From a checkpoint of a small mixture-of-experts model trained on Wikipedia.
Size: 14 layers, width 128, vocabulary 8192, 19.6M parameters.
Below are experts of layer 3 (counted from 0) of a mixture-of-experts language model. Rows are named router (the router's row for the expert), gate (a neuron's input weights, with its number), up (a neuron's input weights, with its number) and show model dimensions 0-127. Each number is 128 + 24 x the weight over its row's rms, rounded and kept within 0 to 255. Numbers have three digits each.
After each expert's rows: a language model's description of what the expert responds to. This comes from a sample of Wikipedia text that the model never trained on.

# expert 11
router:090147154138116138125147150108153120161130127165125121118108112152119136124119118126148152143143109164150087088088112148164102105149157133104149123098107143103154167141135119115149164122129097175138083110115132114102125132152110142089109161140120149112104124129141157126111134139139134132159142118175129106192151093127102158103112111129178134108090164121179067097134151114076098136145
gate0:155171140132112157120090118082094103107119139146148126098148139148123090095134117129133125118138146151126113117123121132174126131097094123143116132062095100126165098101133124149154084134159081176158106116114113176139127113152149154140126100126122153137135170144139162131136152116144169136100144124090139148129132108172116133098129113079175131112143183164146083135112133142148137130158
up0:145163131131117102156152102114150120092118148111138104115151116152116134164133118152136120162157145122124118100138137133164125129104119153109156100134164116152139087120093151132091154108135087163134145134181114141159135150119138163154123079098127170105138157101136236161123150101131130111107140136121146108130190089153124108116129099142149142103123138149145139138145096168138132140126
What it handles: Opening word pieces such as pro, con, de, En, Win, Los, e.g. "pro|tect", "Self-pro|pelled"; also zeros and nines in years.

# expert 59
router:108128158142103140092150167106156097149116114144150101104114092159092173112102139095157148152148126130150092105119135158162102115147160113093163115112102147115154160152132093118148145096120122149144103106128149089104128140163095154105122150147099139110103103145155143150101139164152157102152166124162126098166174109098098176109108089139126107108107100116135121124139142128105111106154
gate0:179133160151141125125188119126157145115126098135109123118107151066146178117123146146137117131175101150106100168144148168182141098140123100110106118150116127138124133106177148132128094135105122146155133117144112133161132100171106133120144148140151101143121137095121125173109130135140147163118105144155185168162101111102124140084103140110170147134098131113130094097122109109110159132137
up0:139098132130142118133097126122147117135097117057128107106074084123143106132184083130079102144116117121157107099150164126167131132131102135098112131146089139089121151136137139173124084142117148145124122156141136121140155074159172078142148129130127136138070160096098114146124095116130150106139120117123103140134105145135166144110090145119126151124106153113116127121122108170086109116126
What it handles: Standalone spaces and first tokens of cells in tables, election results and sports records, usually before digits; also CJK characters.

# expert 5
router:108104149146128131112144163121166115160128126139149104123076126193129166123111152150144127166130132160168106125099147136175115128205165077111126114137106132115134137178159113127132175120125147138158120127107162122113185132147063160118156131139084164122119121137140160154123119147151161112150137132158123122152157104115124156112113109136121127115121105130147124122143146081123123109137
gate0:107126105126123123135113148143111147150120109154150149088119124139156176157149116130145113082158165081108124116121152119136134093135069108103155086141116111121121120160117123157115187143115148157125143131205094106147138124099122143116136157122102141129094148110139158156132126116137137139160131129094118117148138123114160089134120141102114157165106160131111107094164076095071151121152
up0:119083166109093121103120151128136094102077136110117110062162116143091154141147141098142151138085125112127087103114155155125111135133152137159133155141152101131106078100113153114111148129131118156151127165113104136117160118175152104114133116104126068149097106138139120101154133187127103163110098155137137151091133126148103175110118122149149121140106133160140101150117098120138127094124
What it handles: Commas, parentheses, quotes, and conjunctions like and, or, but that join list items, clauses or titles, e.g. "Gold and Silver".

# expert 61
router:103153189150080120090135135094129104131119126151157117106088111143101139085071137134158127177134131134161133091094140154142115105168137082115144096125122136113126132139115096119146160116112120142145132125137138103085156145147094142114135166138113154125125116136145156140117128126104146106151141165134091117168201104123118157097114093106136111136096112108149113116106149093101140082145
gate0:125144144134127084124180104094095105153143114097107142100105141096145122112149135124124118163118134108109114097174175162113128141206127089139118122128107142138110155149144163081110139111114116162157102171147093115125140115112116154106108114122136158144094132132112166110150202128105123127090094090104149128134110101131121100129151129161134139109127117100125130122140177151094129104139
up0:174135125154118150112114133168126166136119127155136084133160127167113142140118119098107131121138147107085125106138095100129104132085124129105112128099147090106127119117165115146125111100142144099121173135149119135090150140156138089159167122173124118129178131090184139150089073140129129132114136158130121124121136157122154164157088113089135140113125179144145125088114075154138151119092
What it handles: Verbs and verb stems in general explanatory prose, such as release, create, detect, find, produced, plus some commas and digits.

# expert 12
router:115139126148097144107149139112168090128076109140159112108085116134115147090108134134127172131137125130162134112146093134149110116141139078105150113100120118120165149171112114104144160094141125136101067105117142123133131175154134122099160150130093148108093094126145138157119166152136165144145131100140130110134127114034109149121105117149115110121120116095132122124124158074125114131164
gate0:141123139142122142138084082092147096149116111088129144145099160125126125117132095116150132121136151140176166152138112099123148128114120089066102129095149177108135091100144120113141132101141124138135109163119108128153089151111132078091110115142101124134070104073127108090141156134168119115115129113099119098144137106117128171088134175107137131121139147143103078116154130100116111126156
up0:153089114140132146147097152102089164114136196117179133127137095152086111124141116090168135123134146132149156109141137097166114145133146110078111163121127141113136121164093127134115100114115142070100121123137129159170141141124185116102114142104098140138100097122134089191133090158148107146136158113123164142148102127123109141122121084110103132117124119108098111104106145125156130109141
What it handles: Short consonant pieces like h, k, ch, ph inside names and words, e.g. Paris-h, eight-h, Edit-h, amor-ph-ous, Nasda-q.

# expert 43
router:115119160144107141091144153096147109151109112147141093095126083167083167111110136092146140150136128141146081109105123151162100122134152114089158116111115152115156158150122096122149141085111139149152083110120146081111134135161094147108143133144083140111106103140164140156112128158140165100161167114161125099174156115095095173108107108133128106111107106114141117125136142134107107121151
gate0:103108107140107125129143167137137116135105105126130118117104150139131131148097100129140159143150124176148147150106129110156189129165126110095092142121110092109127136137175158116100148149114167112154121181126170104141168165140148159152118185164079120106169103131122126132175084147147129117158136129112093086124136098119144127136126156101129128096130139110126153119120145133085175111098
up0:136086119131150166108113078183183100100141150120106112107138125123128130125146109135102120132120122193114145154109132072163124119135099115079137112147117155118118098138184091117091129165153112136153097130157095153151130128097078110171147164141111126150137086108122143088143152154115159134129127093133145122166122146134130127131103115133130109115145111110143115145121114123077124103094
What it handles: Digits inside numbers, years and coordinates, blank table cells and spaces, plus modals like would, can, could and units km, kg.

# expert 54
router:111140159151101150095165169109122106144101114139146103103132097165105169112112148099146148162163120150150089109113130172158091114146141110101157109111099152116147151147139104121147145095103131152130109105134156089093117136161101166123130142143099156109117105149165138148095140145172159107153158126153121096173170115104096166107108086130135124120094101110130107121142144123106099109148
gate0:151150098109129159145176143149117133140139095152082114144139152157104147117099158115133102161128108145155127108100157157126136108152153119150140126130176124091118144156126142160162123172154104139132143066133113166110102157141103161110183147153124151134137137147140129158138118122152105148180138170107125134154155114128182120116087132117147101098140101146131170122106166134099157097134
up0:103050130092132122111093158136138132163111193106185172153102130118125138139113109177135163109139139109120128135142129104148152160105135103101134105144076127167139102114149099113116136114120097146162143118125142143217161106109123101139111136123119151132107151125101173115129140094159137103150123133149124142086137129144105135129139116125065145131124144117120139137121118116150121116125
What it handles: Ordinary nouns and adjectives after the, a, of, such as public, local, government, president, effort, girl, launch.

# expert 30
router:049131144131114155106144149119158102133123081133134092128125122144097144119114160121175148174131126133139126133109109149184079100140135094094135102125097161093143156126106115120130139105132101151120144102100140119132118143142085149116142131142100160094088121159178137136083145139128168108133130129160114068150150116124100192107094116140150128110121128112137119099153133118116103116135
gate0:107141125124113117132154144126133098122159157150100137140119108120098094150124159133150148128148119150103115154129180113130128123105155087096133145109095147149110117137138090179127111103121114123089121098130114137115150173130106142131111152125126165164136134136112111126123104105148118135135071151166164084165121130141117106132122127143190065107137122033101127147116121117142139179120
up0:134139156119133115152138153092116125108139148155083166127154131142129125127152104150109150105166135109104129130147138134135074103133131122130073127147120128200156100098128086118096145103121132111126146097123134082131180182094133110146137099141097122145105173118117085101098099122134087144104115173127132125136142098107117125075132184127164142110125154100115154147138146113152129115115
What it handles: Pipe separators between table cells, plus semicolons, colons and close-parenthesis punctuation in lists and infoboxes.

# expert 63
router:106131165142099153107137154122129121154118121141140108106135093165072165118100155104132122147121148142143099108087137129165093097143140132094150098112140152109129153147091107120142166122102108163140130101155165097087154156153109162099147161129116175121121088149150154138103120141114164121152139120134090115165145082101099148090113085131158101114085103129125108133129163136106107131151
gate1:130140119115087113153160133144130141151153123128099116152154112176151164107132084105146109172079098137113133132045115109101124099127127162113136116153139128151082149114127144122120143166085148172126143123118156126098146128158120141199130164134137133108155120125120132125147108126121103081134122129128114142102105137147130057124120123131103130085101141143129115100148131115166181121121
up1:113124152126136108100109141148117136100096145149139132115070138098110108108161187170111143085186131142142132147159147190148129171142109101141132171134112131112162091117113093174148100096164149100134103127148122100106094135104127112089129128105099121144091132119122110116133160112138138134124172177135118108162130155131166150117104114136162123142154138099137113135120131131126083114097
What it handles: Common verbs like hold, read, find, may, should, plus digits and short function words starting table cells or clauses.

# expert 6
router:087160144154097114121164137108141113146117098129157145109124093140106184140122147135141145135174136134159143104150148109134111103177174136111172115099115117121166125142081107131150132107083091139124157062124193115153160129149133128109099131113084139130106120154153168154105140154133166121131153112106115084120138111113146142113111124158155142098102133105149121132156147109117127135160
gate0:107182171178119119105145140110120134102167077107139177141174108109131184133118135133134156112155146141114191101138106125094147111135131097109138132127128153145123153129115117140118107119102156147133142102168143134148148105150127132156132155123123139169152113149099173135107116123163154088146138138081107105116137112117177143127169155138111136107120149076114110147119159109110175147135
up0:126117142127123117091111113079122150171129148144143140065135159136107130158137132124129120086131127153079130148131172121109142094155144126134110120141129161156097102106137114112159107111108087125137154129129150167118087123112111124110150155100128077136128171165127088125090122133187115111160131138122129112116099124146151128149152129124134133120094192088120118113110206116112154138152
What it handles: Inner or closing word pieces following a capitalized start, as in Champ-ion, Sp-ook-y, Rad-ar, Mer-ma-id, Tren-ton.

# expert 38
router:130174156133098160112161160061116125127112111124135103109116107156110172124126127099108140135160080164156087119118148159135104112154130093102146108091118170125154149134121118092150159117104114140191117103106137089097125135143107143109163137155115121114127103141167123124120130151175142100128151114170090122155184094116110143128119104140152125116107107106164132125142147133101119104152
gate5:129177120158155116122178145137127084136123154110106106131154102133158146121113149076103130135111129144159143130093120118133121116137114134135148097133112128120151108163138131108117079131105105135088140102133161137146133109194088134129107080099088190167150145134144145158130089133127161123111068135132108092102137096111142123115121114156144161199131135153143145144110115131139154123133
up5:100099130108127137137111082144142145126106143089102136159106116145123147151147109146129118162107122104119093143135108138142126115147161149143133098175112108133153118109121093144108189134117148149123151137117114132161142119098135129134094035131104124112133113131088168126184165096136083164083177130140168090122113146116141172117097129105139099151119114115138130133131166137153113134118
What it handles: Opening pieces of ordinary lowercase words in running prose after articles or to, e.g. re, dis, con, divorcing, satirical, repaired.

# expert 0
router:121129145163105145089162172137135122154116095153161104125125109136120169110128169117146144148132107140136110120131111157135133107123147136097162107124082143129107154135099102105140148115081135150137110099119151112146153105175102152123135146141091153122105096141149143159125144148156179105173164139145090066143142118127122142119102102152118120068131078078163132130131143119111090139158
gate1:137129132121133115134108115117111115108143115112127137116088147100111166136104154140159106120102078136151110144132129157146201140166146189072137139131125144125129097108136097119164105162161133106159137145126162112127123116083166179157154159131118099162116134133142141149117127160135163122153125158125080123153167165097159095122104176152128124139126111102134146118140148129145085134157
up1:140133116123130105090146131140163138145101132151100083159119084119139080170165105119147122157130153113092161111085106115140075128099123127150138124131174109110133130148129142129124137109130115103140109097130081104134128123173107096107117100115125119093194135119118140115171143109109104118098145078108164143124121088130081134120140117100155147123149148133089118160148126154086125126080
What it handles: Final word pieces of personal surnames and place names in lists and tables, such as Vasilev-ski, Birkh-off, Tren-ton, -ville, -sburg.

# expert 8
router:108128135146104132117140161134164097140100086162120103119079115141105167096126155120160161136162132154165097122129091142145073119142170117108133101104109112115143149124149110094140149114133081181141081107091144119121112151161140139133125146138097146117094105138130135149115153141158137110133143113138099097142179118081103154123091108127132120142138111102177101129141170138091108156132
gate0:128138123118105129152144105157054078144108113121104101100088113121115156109132159145137131128084138148138104143157152121149144121122162137131120136123167117084081120131155123090115095141124123160145126148117110113096123123160095140127157147115109128130150134145077127132141137156188116136122120097120116096090159108104146128103130120117125148163189117157139091094113141118124058160099
up0:107143159091120111123166139081073108111145125118161115129092177133128128162145107135158127157117130066138102113118114111149079108123112108159163132120135151167117149111110171159147130132161103114134075107112135133138129094123125173169127137097136128133133115103137157137143128122124153155067113126129133126132131119130170124077092134129123145109137159129108139059130131120162137113173
What it handles: Middle pieces of words and names, plus pronouns it/this/there and == headings, in album, game and sports lists, e.g. incursions, Time, Hollywood.

# expert 15
router:117143141150110153125125141073127110177105115144130119095130104145114119128117097116152143138150118148150093132130120132155076096135133108101121113116127120075158131159133111117148144109128121143121101082134143114134126195148127154085125131139123142096083124130154165141129133157131161137138168084158144116150119108096110152100080150126114126098122176146130097097179155088090112110180
gate1:119120112141096149127089145115136131119117159101149106119140109124156083141136130124146144123129151125127113136126123090197140123132131121138108148107136094076167101158151095113084126130082105106116164080126127101113125130143150137107190157103166141126079106134127145119148135167134113144154148131136187172109119183163116116121085113158100135135116116157132171152146122106108103110122
up1:153135126148146133097109129147124136147150137129146132078138090133152097140168120142159142128127164131162123134135117106152107091100127062128121140154091130089160068146136156154104131125106159131141127107122108167114103147138113105127169163126126153115091129114140114116190160142087141156156141121113169171171134140104128103096083148153121116097161116128120148137121127141105107094174
What it handles: Short letter pieces inside proper names, usually right after a capital first letter, e.g. Co-u-gar, T-en-nessee, Lo-o-y.

# expert 29
router:118134160143103149083146157101142110149119120134155101109125083164094173103106135094149148148145121138145085112117142160158096112155161113091167113113105153114147159149127093125145147105117129155149103104129147088104129140167092162111116143146094138102105102140159146164112139161163161102154164116157123090168161112099101172110110095130129114114110111112131124134143150137107110113156
gate0:122167153147131134128112127116103155152171117117154112111109104143151146116099130120178165099139104125127139130128099109127177141107150145108114095139086097118152137134150119100123138181159131122096158111111133167147162125114135094115121177142119119143127125116139111141114099183137136116144092153127115098113092183118106146163101116161166072128127150111081115143196141113109146134144
up0:177149114132126123134177123121096078130124170143179109175097147148134140120077092136126120077151088158119102102139123158130103148109134101163102128140110098099146117090157178142122138111061150114139124138122102121137133139145136101145138113124133109133145121127159097111138150103126148100091125108094103095126092110094092123137120128160081093126113135152125097112150110106137147153138
What it handles: Line breaks, spaces and periods ending list items, infobox fields or table cells, plus date and birth-year digits.

# expert 18
router:106171130153117144120150148103139068201137105147160104114128089162099131099148146135157172123140092130150107101125128136147091102117172102095132108094089132107151155162151099138148131113121109118129133096118135102131142128155088136119137118154085137122091106154155138181101133149114163102154140106122116102154164117101118169100093107144131120107118133122112129117127155110084123102118
gate0:144129118101155120126116124131096183137134135158153108110133135101096119134106134207118101120137129144149128102145139137166145100090202125100137102093113106132153126135146141168175117122142121131131138069144158148158119126135117109133156135123132102130102134157132135150157136159138097083139171142098148160145090109104141071113116100127135088119142181120148126130109121148154101121105
up0:137136121099149126129145116118138162166131098107112134122149099146087122111119163151160133134127131117167125109132106163145143107124140163128118120144134101154096108175159092173111145157098108148106087086109171108136150112150093123101185164131106109157149089110129108115148103155154106120165154167069140155099171114109141082120120095156124132149143119128130145152146110155144120119093
What it handles: Isolated capital letters and symbols in acronyms, codes, chemical keys and math, e.g. CONMEB-O-L, RS-K, UH_{18}, INT.

# expert 60
router:083138155146096138117141142141159104141137125160142078122080105133103135087100148141168136173130117169154132128116103122142097113182141114116149099128095149082128152124130122095142146104156121141136114109092160085092140135155094145117135162137098156070116098149108141145114133141126131123153148127129110121169139129117097153094121126140156119117105109072169089106150150115092120120158
gate0:087173097128079174121112092202136117126077122143147100137113079164107142123144127105154113098098160151138171153121108094088159138173127097133103127136103136151120141115141088111124152125130101164138122122140119130125149132166084123122124147160108134101153128132091129102139112134132113119148123110113119162156107112099118105131135189138136156137096118146100119126112172152115154109126
up0:152079128093163114118127119056106140162136179133063149125117154129141118158095129130127147168128110107124112129139124142169149159142126172081137176134129147092130121129156141150132096114129148111115139148124153094151135114091195130122126124126148142140106094100103138145158119133138103144138142137126150105108118073167103150103124104110135082146181130135125130124135102120136093140135
What it handles: Adjective-forming suffixes like ic, al, ical, ological, tic, as in isomorph-ic, artist-ic, geographic-al, plus of, and, digits.

# expert 21
router:120143152151095135089150149103135095150104116144176087100137092162106158110108127101134144153145104149141099104127140166154088109155156126094146101120084154111137155151127085122153136105113130153146110112121150093121122143180083163107131135144093123088123096139166140163109153146155163102160144111151129097165167122102108165107105100129134098106114117114136125134116146127090107116140
gate0:111110129156137117104147116152116157171139120118159095161168114078107116113082175117111158095159126146125136136161142137095085124123169105106105127155123125083165076112128110123126149108118102182138148114118156150124138125171121143127085092079126157135125130120144151125131172118106126093095120100103133132145153120107128116077175097128123168139127112111127160103112108143149101131137
up0:126115147107128136102102120100164127101146127162114146129086124146109117144100129160149154149102111071123173125111087131110146172134105089151125172133141155148177142143062089089155083102124166134124138128126148108155150124135120154126079117115162090114130150126103120085104139147134170130133101138155118152154091123124116132147121114128125092115114090121089117111149115124155137080121
What it handles: Country and place names ending table cells (Hungary, Spain, USA), degree and minute symbols, and N/W letters in coordinates.

# expert 7
router:103118110145104151098154155110100106145132084171165087111165116178136137133101163138139165117132109160152113135107117166134103104132170125092134094097113161119133116148136110079150164115119136127109118111093168100104138114151092136127098120134109142122104106132170124140122189140137129105122160156192124128135155106085092145116122114150119144095145125116127135147137170124081126124150
gate1:102113102131127127114117113128098123104111106149135118142144110144120116167124137142168150106139101116101118125124119175120114137111133155149111184131127152136168136137130118080192166136155158162125073135078161122107134129132107126128138111121091109105130134112129118086082184113109143132090097123149145111089152149110081101120107119116097119119144140140134080146053142111116121092118
up1:152125164103131121121117151124138121153108099109110145154123096113127123126135107107095118124111119127161141137117155108115127124212126130115133087101167126124101122123159109185090108104098145118150175133186128150095089150093144109119135159166119122175095128143137130127170096115128139165137146128107137144179123090098100138148146153112162135118066133137119134120170110133129101134155
What it handles: Content nouns and verbs in sports and career prose, especially side after a league name, team, season, won, released, title.

# expert 48
router:077121141203103132105134115130176105157122123180132124125113098155106142070068133101160162128122135173133137120124110127141112118182134110115140108132125148103127151150112101106140145118125118148130151108113131104133154115164107134110106150130093144120080123120136131176122132157112172104142153126137123106128120127115105139121099131175176117102130112121147132118144192115067122142123
gate0:134181161125162094124083104165090156118150126122117124112086109092098141124145116137178112149101142090113165097137140105153143109157220134098155128116109144119116092106183144112131139159136143156146138144090157147143132127144136125101136144125133120179141156130128116138133159137144104139114129149147137129151160132123131119144109144150178133114113104117103116161124100103079155109146
up0:090131145149080105161159091129132145116127109130096144141148162124121142144137145115148122147150113114141143114112173122113132112122125106145130112168107149135125142087115154090089158103117172122106134133143137105092154155065120155144120121119086133076111161130136143149136118084095116151111165127105120087118153128155104154120186136116145175136154112155119137105089140117153063155122
What it handles: Suffix pieces ending nouns and verbs, mostly plural s, also es, ers, ing, ed, ation, as in director-s, owner-s.

# expert 24
router:125126161150102143091144159103139099149112111138144099113120095163092174111106139097154148153137116134149082112121113168162102111151164124094161105113097138119148163143115095117146140109108132145132092104140144085114137137170088165105139157150094128104103105133156144167109128156155168111149158117149117098161170113110098172102100101151140107106118111111132117125137160137100113107152
gate0:160128155135126169145118118094103113157151141107100117149144096154092177128073129164125134132114153170106087125164120120170125108180106137147112103148096101120093104123151105124125169146085107098152131112115123165144117128150124158151136162150160146093137115105096128112145133129147112151134152101134124100146128097108105127100137129113140132141136141100143084156121212090138123130110
up0:092161099112138141162143107138113089135085141120116126119103094148120120136124093168104090183122150143115134128155145121115136149125157159123107104130148143114118097115126114167126124167111132131150144132115114153147100081114098110179136084197123144143156181117121134135161108119138082102118134124145077150141124129094141142149162143137133119146079119060143114122146130109113086138124
What it handles: Frequent function words, periods, digits and dates in running prose, like the, was, his, and surname endings such as Magru-der, Sni-der.

# expert 51
router:112144154147100151106139160092140096144111119129165088101118093159095166117103146110136144151151118147146081123104137165155097118144145092100160106109104146104154155145145108111153141103114138153139106097112149079077116140163090162114117139147108132103115105154153139138104147149156157111144169124150113103166192114103101160107109103142120133111105094102121125134134148135112102098146
gate5:115114144142114146113104151110157136151117096139119118115142136115149105121091129110101143108133144081099131134134130124095106146086107098090099100151094128144104127167128108117180151163094164133126101098129111110122130138166099102116126109095144091103127103098131165094105138124148168107119095114131156160113169163166106122127080085152123123159183125113162124136108187156102135139142
up5:142107115105125071109124162140105142124101127138143123122127122184130149084185143125145144139140121123129119128130151102076136101130157135156096129153110086116130128194115147113135153126119115144144154105174108101146133106147135123103117130128146088083165139115122133119134124131122113111125128093152178109100138087174126124173111118127141177104096125155136073080133126103154098164131
What it handles: Adjectives and nouns after the or a in running prose, e.g. legal, public, local, national, war, election.

# expert 27
router:109112143139070151099131158113125123154115091163155102097127104135088127105110180120116129155145121139145109101069155132138084120124159087093140091108091131113152134139141067114141135112127157132127129097129135111132172141141073136146093136132111133142108126139126144151116126152174135122159166115131103088161139108116091167108113115127106103115078105083122115118129159132111100132152
gate0:147099127140096112112161115124092106172133133145115091099110115157132137105165156124122148095129161093138129129115144086125112168168101111143164145093110179120127131127173061130153130111123108125112182136113134139137172142161094129149093138170105163132139117176108134102153152174129137130135123114142098124109122122147154120071122154098149087114144110126159144153128124131152107120105
up0:096119156125106151167130125139151166125113112107136082138119179152113102126130120119116086133148094157187132120074125128126107137137144145162142139187126125112090158187077165136150126141137108138117044117128112094163115152098144110102130113143142134138104128106133087138130115137083137113126158139115130140105096148092124135091116123136149118103128150142121099122120135136117131167165
What it handles: Section heading markers (==, ===), table divider rows, line breaks, sentence-final periods and cell pipes, plus copulas like is, are, were.

# expert 62
router:111129160149108136095151163106148103147109116144146110103123089162084164122104138104152145152148125137143082106108136162156099116153152116098161114106110149113150167150140094120148144089122124145136108103119143092096124133159089160102129141150098140108105103139164145155097136164159161105153165118161124097163179110102097170108109087145134101109107112111144119121146143131109103110156
gate0:125114130096101093121109159124103166139109146178116115123141107118149119133109176148147109133158109168105086123150108087109114140124132119098161095153091124089118131159111141129150133107146113109141118117116160131111130099147110126112151115122131118125072058103117076139138134155154133085119132115141164132112167133110156145099119136186150095148119126161067140134128148075112147142126
up0:149137160127146113113153129133124167140125140113130106135126104145142125131086091148146155113152159165145143139114110109151088177150151145145082147160132109101106122128103150128173119129102100118138147136129117145145147064170121134150151106140137167141101128083112118112075133142163127093176132107154139187117114118105147103107141110136180099145080143156075156141144139111138137115128
What it handles: Lone space tokens and first letters after pipes or colons in table cells and infobox values, plus Thai script pieces.

# expert 39
router:113136161149119129114137138112152083155105127135134115124133036166070143092083143139162134153134067126133096128120101135134073126136135098098158120081076150121134165148121111127133182091117132131143098118137139096130144122155122173130135136124118124121122122132135130125105129132132156128184175126164125093164172119121128150114123107137127124132126136125125118124122134121117068135152
gate0:091118130131116135095143062094209116123135137136120115121119151122134096129115138104135128160135117126129125165128121119155112163127134122073125138120115159114124077126037167137123146095158174136168092123112153121109108124142118126156123127119142138113138146153120111118106125164163126145163119166119113120096110185118099110125109161127119123145121153151129111120125155108110105117183
up0:180108183084150183125134132119143140115127129139109065104089102110101129118130129113136175101128120108146140172153119103128124120112109147141118135123082156147127095137146114114115171114143124087158120122156186121137127146089128176137161120097155131127148138141132146075125123129110178122131128151129101150129122143115102113156125102107116172128104109143118114109130122109173141062138
What it handles: Bare space tokens, mostly in table cells or before numbers and years, also before some words; a few prefixes like con, anti, dis.

# expert 4
router:113122185139103156095137168144160103137110110134168098111144101129112151115118207086139136143130107128155090111118110143127126121154170142112151113096115153122114149106117105108138142113094159128187112123141168111130139109163099147144133131126100159099103084170150151142114120147142178103164144121149115099154151132133127147124090100164136115109098081104145135135134144103106106124127
gate0:145124158130118145119084162169161120142093108135138137129121075132143127131132188084127138086147125104137094094144135114107151095162110137147140128121093117117111134133139116136106139140125151106162110143140147104194156177144113139138170153088158164116113086152133110130136141101138138143131079074142124134131158168140118117141106138157094117108116109126153185119144156148150118089143
up0:141149164121090115114116148177155131102110122146151132130125116126158102133145185111146104104136130098143123137102137127124147112148106127167125082131118101076145130109138106131133138160136135123164117140122174095169140165111110114119160156077154153130142089145155091110154154081172127158134113097142112133144152149108141112178133105160099094095131120147140166124128181174124124112110
What it handles: Middle and final pieces of foreign personal and place names in lists and tables, such as Rajpal, Kharkiv, Saqib; also commas and time words like during, first.

# expert 3
router:108127143147107158116150164099116125144101090142149101115116107150103153101109161082155155143147104171142098115097133189144097103136142098103144095120120158120139135132129095115140145095112118135115087097078138071105121136147116134139122135136095135114122100142172134133088177147123132096131149123185116088176170111112108143113114096158124140110129117122137134127153151134078133120150
gate1:130153142140076157137134120119089135126119092140144102126128142119134129133161197157098152112122095142105109118134147093111043155117107094135122146120075127109115132126136126095119117126113163116152124121122107133121102143129072146145092120154126131111155106137135142115143131111139104088117130114142127152149072104124108113138097114198164151080125114140131134124094119176144147115172
up1:090153121121118171137109095104098134139128123141148098136143127109139132092162144154095080151139139153125140110120120050091063141102105166110128132119149096104109121122128144074134165145138146126112131086123080116130124146110117132078110147117127135098147158100158113130087121125130114099135147135171142156162120140145166145156079107150155167138150119149121125150107116145106151103133
What it handles: Verbs and nouns in biographies and sports writing, often after he/she/was, e.g. played, season, team, won, released, served.

# expert 14
router:111174123134108138127132141069153130160136119143118126098130108145118124123142131104168139134157104147143136138114080134146104105155122080095108126122114114079157131177157122128156146113125114131133081106148117117119136165143133146064134139151114144099103111127149156147117158162126151143159141069165133125166101103097115162098107119142130114101109166138132102092153146077094100098151
gate1:116139100166102102158104111098122103140166119138106118149117138125110111121143084145124164156091156106175196155118133129134098114108092098111125085132117145146134146150152144155145117135123107123146124138171117144085125143121160096127109142165110111080096145116126097064120199137129116146130122095142154122137132099115129139116099102109144133082153157182118132124141130130131096106141
up1:152133141153128175110177134125129115120099118179166148168159169158132118104145098144083084110157106124090119138147074159129151110149124134169137124125167143104116136136126103114122155138128167137145110132126095154105090135122155143102134096115150148162101117143105149133153147107110161139161098105145139121132151117158138137113162105115117109150142121094170125155139205154135107114109
What it handles: Short consonant or syllable pieces right after an opening capital letter in foreign names and words, e.g. Ogbeide, Ognjen, Ogden, Outside.

# expert 31
router:067137121141122144101160147127166097133123068137130094125142119144094138109097175135168126151133121138127109118099101142188105101131129119097137109122110141091142146132110112116131150122128091140110128112125154111144127115140061133119141133137105160085078115167160138128112131137142189102145143135167110099153148110132102180108090113129161099091116128124133121088154125109111103102128
gate0:097124093131127135129108118160104087145154121133167106089135151083096137142117165127182132145120149129154123120151112103130149097164144120111093115109169107127126118133108169151132115123096114140149168113115157174116070122120081146134108119118144146141121152170176155140149105124146141086134100128124132094129122164118125162137147167168160087099141119089089133085162132116134148128125
up0:132144151158121182135168153136149144148116101137164159119067111127098147114101136141134133098141158129109145129129107094125088142123107144123118136132107124162118116103155113132106102123137172112163156138121092151166109073113155131162137114154119153106160144100109144161098160153106127112143145124064116102156151137131116094159107104126088115119148097125190130106108155093126138086129
What it handles: Pipe separators between table cells, mostly after numbers, dates or parentheses, plus colons and semicolons in lists and infoboxes.

# expert 26
router:087131146151128138104150137103163054134124114121118118128108113166085139119103123119139131148140109145136117116120094147173110125125143139108124115111123133117126143152122091123138145124096103126140130121120173099137160108141092118124129130145084165115059101149129161138139115145155142120144160138140114087148173117118125149102101092120169080092073145106177081076152132112113128101134
gate1:121129155143120142086123140127139079109149144094092124126079145116129145171154114152139101147151097143187138127116140150172140124125124150156152142139128147129151074146142135132125088154103119151134121105111106132150156116125104153097143137121111142157106076112089115101135104148125105155112105172140126077151110137101152121118117112121152131102149107152179056087123130102125121120174
up1:139171104129154125131158113118109158149124118132157107126173142114124127086077139124141134126132144151076110138113097075147117140138146124135104139106097115139123165121108131133108149093156146098126115176140197131174112135116114118141154092168145119116149154123157134127118160097115125118145149066115130173132151123104095138113140132146094124122106111139084182127141122164112126157072
What it handles: Colons after infobox field labels such as Department:, MPS:, Key people:, plus periods, closing == heading marks and table pipes.

# expert 20
router:115144114163108136116129173130141133189132115193142103097091109124131123092108145146144161158135126138123110125053134177141126121116136112110144124092121138114185131132157109132153168129071134135163137125086129108113164124132112138108107143124113192119120113137144151126108125133156131101148146092145122110129125119121117152098112124159153123130058105117183137115145132111134095139144
gate0:150085120134111088155144161162121137149085119124132118175092138135117116143139116118119117104163148094147127108107111103143106117143095096160142108086108134122163126153127097164112127134115127146111140091160117153158160169107116179181107092094142189150099094141137112157122131105136144151092140106144151173126132116163150135134130094106128129106101147104144116149115170153165098118140
up0:098121117149139092123127156145166103112127097155132126158116137065141136136135113104126155148107149075113127086126131136122129100181128128145138070159114130123151117151144150123138169148147124161138086132183122072159110104111146135115143115138165143168140117104130131130135096152087175126111171145059132131110117143086129120093114117138119160111125139134109153141144152133095115100103
What it handles: Newlines, mostly the second of a paragraph break, plus sentence-final periods and table separator rows before new sections or tables.

# expert 58
router:101129156147107132092152158101157102153109120140142099098131092155083178109104146094148146150146122140141086106116132157160097116142162112093161116104110153111149160157134100112144146083119127146140103104119151094095127135157091157114120144151086143108102108141162142152102127160146158107151171118161126100158164113097095177105110087134127113114110102119135115130143140132113106113149
gate0:136118112127099134127158163131130106158112099106130123105077141134102097136180138156083138064137119117150095157157154137131109114127131139072101142105116137096113163104126143106165135133097082127157124137090132120103137088108155107080111127167128115090091113124125140141143108156151117099151135135112109108110128103139120152119140125113103132110081178140110161145164105078142096097131
up0:130086133109169165127116138102122124129138116130134132140095160126089165069122167121083139066130119191148109119112110121108152140115100109148112132139119132137113146102096119105154132146121084137173126111124158111110097112122115168081087098162143110177166154108098131107096106139117104103145132084165127150119115135133123116137143115112089120148128149105118125088130165144170121129137
What it handles: Lone spaces and capitalized first letters starting table cell values after a pipe or comma, such as M-icah, P-icayune, and wh in why or whilst.